Weights of a small mixture-of-experts language model, trained from scratch on English Wikipedia: a variant of Adam for the experts, 5950 steps.
Below are experts of layer 2 (counted from 0) of a mixture-of-experts language model. Rows are named router (the router's row for the expert), gate (a neuron's input weights, with its number), up (a neuron's input weights, with its number), down (a neuron's output weights, with its number) and show model dimensions 0-127. Each number is 200 + 30 x the weight over its row's rms, rounded and kept within 0 to 999.
Before each expert's rows: a language model's description of what the expert responds to. This comes from a sample of Wikipedia text that the model never trained on.

# expert 49
What it handles: Commas and sentence periods after words and dates, like June 24, 2014 or Castle, Cornwall, before and, which, The.
router,196,200,184,154,174,169,185,247,243,261,206,182,221,185,189,222,193,208,186,189,172,175,225,167,220,188,177,214,221,188,158,203,197,228,224,205,169,162,214,150,167,171,195,213,184,208,160,184,249,200,211,225,201,227,167,200,213,187,182,156,216,200,219,185,185,253,227,246,187,168,159,248,179,227,231,226,186,232,167,245,180,185,198,168,182,159,208,231,164,234,172,173,238,213,230,262,202,226,231,257,186,162,265,206,237,132,113,197,233,208,152,181,216,224,219,200,214,231,196,192,135,257,243,232,171,205,204,186
gate0,188,176,167,217,234,236,295,198,203,146,179,145,226,200,196,176,201,175,153,210,200,204,201,255,171,225,232,181,244,270,189,232,202,247,214,159,237,184,198,198,197,222,226,209,170,185,199,225,191,157,169,228,217,232,188,162,155,206,237,223,199,203,218,185,223,201,221,171,145,202,219,150,204,184,206,244,191,169,241,222,241,210,210,232,197,186,163,251,187,211,218,141,175,161,180,213,225,166,208,212,217,192,160,172,198,273,196,151,182,167,199,223,216,200,195,196,262,164,171,211,225,181,209,192,195,235,168,122
up0,182,190,182,144,201,226,225,212,191,117,129,194,241,204,180,159,195,194,166,272,218,209,213,218,183,193,250,156,193,231,247,167,184,238,219,164,247,169,238,209,176,226,183,196,154,205,182,230,164,166,162,240,205,177,182,207,174,178,205,259,158,188,200,164,209,141,230,136,156,239,205,192,206,172,207,222,145,212,216,183,214,219,243,190,184,156,194,190,175,232,191,222,157,212,181,161,209,190,194,197,224,188,157,148,208,232,238,206,236,207,225,223,188,219,218,218,215,185,214,161,221,136,227,186,191,229,179,159
down0,181,157,216,216,247,238,162,155,161,193,141,240,221,211,164,196,163,212,166,230,229,185,207,190,192,223,230,151,192,205,231,174,131,190,164,176,227,156,238,283,238,191,216,231,174,196,179,223,160,208,202,191,211,196,228,205,219,209,186,220,179,255,189,139,201,163,201,188,218,250,200,179,234,169,175,240,194,256,231,186,196,208,161,231,193,168,176,207,200,192,204,198,139,225,219,188,193,206,199,207,258,207,197,143,212,212,185,241,187,209,199,183,245,164,246,209,98,182,215,154,218,182,190,208,220,210,232,200
gate1,186,194,169,142,213,187,195,215,197,163,193,203,232,207,198,228,157,209,137,180,202,220,195,178,157,135,237,183,121,205,198,227,203,162,231,192,242,204,232,194,188,245,133,203,150,213,169,254,160,155,235,240,183,209,228,187,178,231,195,199,184,176,222,148,197,168,180,218,162,222,225,203,256,213,176,195,192,211,246,113,216,210,230,199,209,157,200,207,224,259,194,233,134,233,218,190,202,190,202,223,185,223,165,182,180,192,251,201,218,216,172,183,161,151,183,257,194,185,246,188,158,202,219,191,217,182,186,204
up1,223,214,242,277,182,196,245,148,202,238,234,181,171,227,202,222,245,167,214,179,177,206,179,236,247,222,158,225,243,199,191,179,228,230,180,196,165,228,159,235,266,185,252,219,241,220,231,184,224,224,149,179,217,229,200,222,194,204,256,202,234,232,198,231,249,222,200,191,200,186,210,184,173,185,234,228,223,129,202,266,153,226,168,217,213,224,164,162,230,139,228,165,256,147,182,220,207,169,180,209,211,215,224,218,171,198,191,164,196,183,230,211,241,225,190,191,222,216,166,241,220,190,173,164,199,180,219,211
down1,207,189,174,187,195,212,214,232,228,204,210,212,184,232,216,213,194,193,174,202,187,204,160,213,215,174,211,219,166,202,226,215,225,173,182,182,242,238,174,234,217,206,194,320,259,187,274,163,175,171,188,203,231,207,261,173,209,192,174,163,221,238,240,220,195,140,211,218,233,160,188,185,233,170,204,199,211,216,198,228,190,207,271,203,227,201,191,150,250,234,211,191,196,170,191,210,194,196,199,230,180,218,189,192,173,189,215,184,209,237,175,207,205,245,63,214,188,148,230,186,232,205,178,177,222,198,186,238

# expert 8
What it handles: Two- and three-digit numbers and dashes in tables, statistics and percentages, especially 100 in vote totals, plus New.
router,225,229,224,189,194,157,195,216,212,208,226,180,215,231,207,223,154,216,175,168,175,166,155,270,188,212,154,206,180,205,169,175,251,178,216,214,197,209,217,179,197,145,237,264,252,276,168,185,198,152,193,230,204,262,164,206,218,219,173,179,266,231,198,169,234,214,231,234,150,253,188,263,186,176,216,242,166,232,180,241,153,211,160,199,198,190,222,203,197,220,231,256,206,225,223,250,225,243,185,215,203,214,220,195,204,214,166,201,165,181,181,165,202,216,166,223,215,219,216,240,192,252,168,178,232,211,216,173
gate2,193,215,233,184,226,212,186,213,268,237,228,178,212,205,238,162,258,202,225,191,218,246,208,200,208,220,136,156,212,194,208,226,162,205,238,173,233,202,210,171,175,180,145,230,225,183,237,240,208,196,196,186,241,252,122,207,225,182,231,273,227,190,177,182,185,169,221,194,181,224,173,175,262,182,222,176,211,202,224,204,218,194,232,187,181,205,204,200,181,155,220,192,236,134,184,212,229,207,195,187,204,188,182,211,209,191,156,187,168,171,244,205,195,232,175,183,143,206,185,251,180,152,191,192,117,195,169,122
up2,210,220,207,171,234,167,237,215,249,230,227,180,142,189,240,172,193,229,208,183,161,230,178,176,194,255,174,200,198,226,196,215,207,177,128,180,141,177,211,231,241,207,195,214,244,215,233,233,221,190,145,249,211,146,180,237,207,158,221,204,141,253,237,205,244,248,156,184,203,214,200,167,216,208,202,182,208,217,198,154,244,175,225,220,255,194,202,188,249,215,162,180,214,180,204,200,267,208,222,250,180,194,214,166,208,178,193,217,189,198,178,240,249,193,189,255,207,238,148,201,181,216,190,241,248,198,150,212
down2,220,190,190,217,226,207,193,168,206,189,218,200,166,197,214,185,183,226,194,212,126,198,247,211,204,200,201,164,240,208,228,191,164,176,206,243,201,227,170,234,128,172,139,201,175,229,171,196,197,172,172,209,199,217,202,165,164,175,192,199,192,141,152,261,164,220,129,192,183,130,242,219,127,214,130,228,220,208,175,162,212,166,195,176,237,222,228,190,164,211,198,178,187,240,237,232,216,195,226,240,164,246,238,181,226,147,212,190,178,213,163,258,186,186,222,184,196,195,205,209,127,184,169,231,200,201,208,195
gate3,208,204,205,212,219,152,224,233,260,226,138,237,147,207,214,209,149,192,180,175,174,199,201,197,230,219,200,210,176,155,185,256,207,175,205,198,243,170,256,183,264,170,245,197,224,205,210,196,185,222,150,239,254,185,218,220,183,220,238,215,197,237,213,145,195,235,191,195,130,218,234,133,258,136,160,210,200,232,221,195,246,194,199,177,275,186,219,224,213,200,182,255,152,179,195,176,212,203,245,201,202,159,181,234,169,255,192,237,229,198,179,181,205,239,189,233,188,208,185,186,181,181,192,213,205,194,195,186
up3,174,203,190,226,221,199,216,138,165,174,237,178,197,149,184,183,183,173,193,200,157,248,242,125,212,165,208,268,184,210,282,173,216,236,172,175,191,211,155,214,192,196,168,193,211,142,192,203,222,184,255,207,165,228,220,146,249,195,184,226,163,223,204,188,189,128,259,218,222,193,185,178,205,204,225,187,204,179,186,160,227,245,230,185,203,211,199,181,201,259,178,143,198,223,175,176,208,178,236,208,187,183,189,185,192,166,252,146,248,205,232,161,167,231,204,260,176,191,195,181,221,199,190,181,167,177,184,190
down3,234,220,211,190,194,143,229,249,199,212,203,192,156,212,206,235,173,169,205,132,198,184,209,175,190,219,197,179,202,151,169,213,207,278,227,202,199,182,243,192,220,218,245,267,251,178,160,212,240,180,192,236,221,207,170,182,243,201,217,167,211,183,202,183,211,234,195,225,172,268,221,243,237,187,204,212,161,247,139,243,232,211,226,241,237,221,207,225,239,167,215,209,204,169,167,238,172,198,203,229,249,222,175,207,202,185,163,244,182,227,189,204,193,190,213,230,192,252,168,181,150,244,190,267,160,164,231,222

# expert 40
What it handles: Pipe separators, numbers and dashes inside wiki tables of sports stats and chart positions, plus endings like aten, ner.
router,211,292,220,177,212,176,207,235,213,235,233,159,209,159,187,200,164,177,179,217,198,170,188,226,202,237,174,176,234,162,177,157,188,252,184,231,178,202,217,183,178,149,200,282,210,212,157,166,254,212,216,264,232,242,201,208,234,200,177,225,236,172,176,187,239,230,219,198,207,198,249,221,205,221,181,214,190,260,169,239,149,262,190,218,223,182,160,229,206,182,252,183,235,231,208,232,229,230,209,193,198,211,214,157,228,204,186,184,175,176,206,170,222,198,184,196,217,264,180,181,182,282,225,195,228,177,209,210
gate1,199,177,169,232,241,176,210,199,204,142,238,128,213,216,222,214,190,184,185,229,215,205,184,227,169,174,161,227,200,212,217,161,213,166,177,229,218,270,188,251,194,239,236,227,204,222,233,219,224,193,204,181,218,161,178,169,176,234,180,246,162,212,178,257,167,204,249,157,197,209,229,246,197,234,214,232,222,225,218,192,187,178,168,223,210,208,175,182,218,220,180,195,180,133,186,186,213,157,254,244,184,231,165,228,202,270,171,184,188,177,160,123,170,192,164,198,208,228,272,245,184,238,232,220,226,202,206,213
up1,227,262,176,241,186,246,205,167,185,183,138,227,237,219,222,190,200,243,185,206,168,221,231,171,210,172,218,228,149,221,223,217,154,203,253,162,245,205,208,200,157,226,184,102,179,186,214,205,215,188,188,222,182,220,187,215,164,268,150,181,227,201,196,223,255,170,175,215,195,201,166,228,197,243,191,178,175,222,181,173,191,201,203,194,206,212,154,190,154,191,216,200,216,205,220,180,258,240,212,268,186,225,229,241,188,199,166,200,146,229,209,160,176,228,235,181,214,257,245,221,227,147,202,228,212,170,171,190
down1,212,198,208,203,201,203,228,206,198,216,192,241,244,242,154,193,206,196,182,195,171,186,215,209,236,193,221,208,198,251,220,210,183,202,221,213,259,194,193,244,214,171,216,145,182,191,145,167,279,206,196,132,216,190,161,160,178,154,149,178,207,188,140,232,180,212,155,238,202,234,221,218,172,140,190,177,140,194,173,248,222,215,172,195,190,190,243,201,166,184,148,211,158,213,238,218,224,178,171,191,196,207,185,216,234,228,164,125,161,190,231,244,227,210,190,168,205,187,219,240,177,188,175,207,220,273,198,142
gate2,226,269,165,191,210,186,204,202,179,179,226,187,262,179,225,178,189,192,184,200,229,249,213,228,181,211,199,212,211,195,152,146,204,205,184,200,179,241,214,179,191,161,197,267,172,199,220,211,264,166,177,226,232,196,197,228,228,197,207,232,195,189,183,228,177,220,175,121,184,202,172,250,246,162,192,217,192,193,231,208,181,170,195,182,241,131,191,259,211,193,232,221,254,155,203,201,212,202,202,193,199,254,180,168,185,186,204,200,153,189,265,192,204,233,192,229,203,161,162,227,118,183,239,210,213,285,215,215
up2,176,108,223,179,196,205,183,214,217,221,169,232,170,205,224,212,184,288,186,184,180,184,149,218,223,203,171,218,201,232,253,257,218,185,232,192,229,167,166,203,183,225,220,194,224,208,175,210,137,187,221,167,192,217,173,164,192,193,190,164,238,191,214,196,193,171,220,247,167,179,221,167,148,226,217,267,207,202,162,186,225,178,159,181,177,194,238,167,169,235,148,181,184,222,250,240,171,207,168,182,174,153,223,248,173,264,191,209,219,211,188,205,188,189,206,168,192,236,241,202,229,205,187,192,262,165,157,157
down2,236,179,227,198,190,212,144,190,149,217,199,193,181,211,170,158,205,153,196,216,213,164,176,178,183,194,230,228,202,196,190,147,195,248,166,160,256,220,226,211,195,179,242,258,227,197,213,228,185,180,213,126,184,203,219,171,248,192,232,170,180,238,144,203,195,187,238,232,174,189,186,156,182,185,218,236,230,212,247,188,238,166,248,244,229,211,193,201,161,222,186,249,185,226,200,213,178,234,200,182,191,206,269,215,224,172,139,160,165,217,218,194,172,214,181,198,191,240,167,231,199,267,225,214,230,221,190,114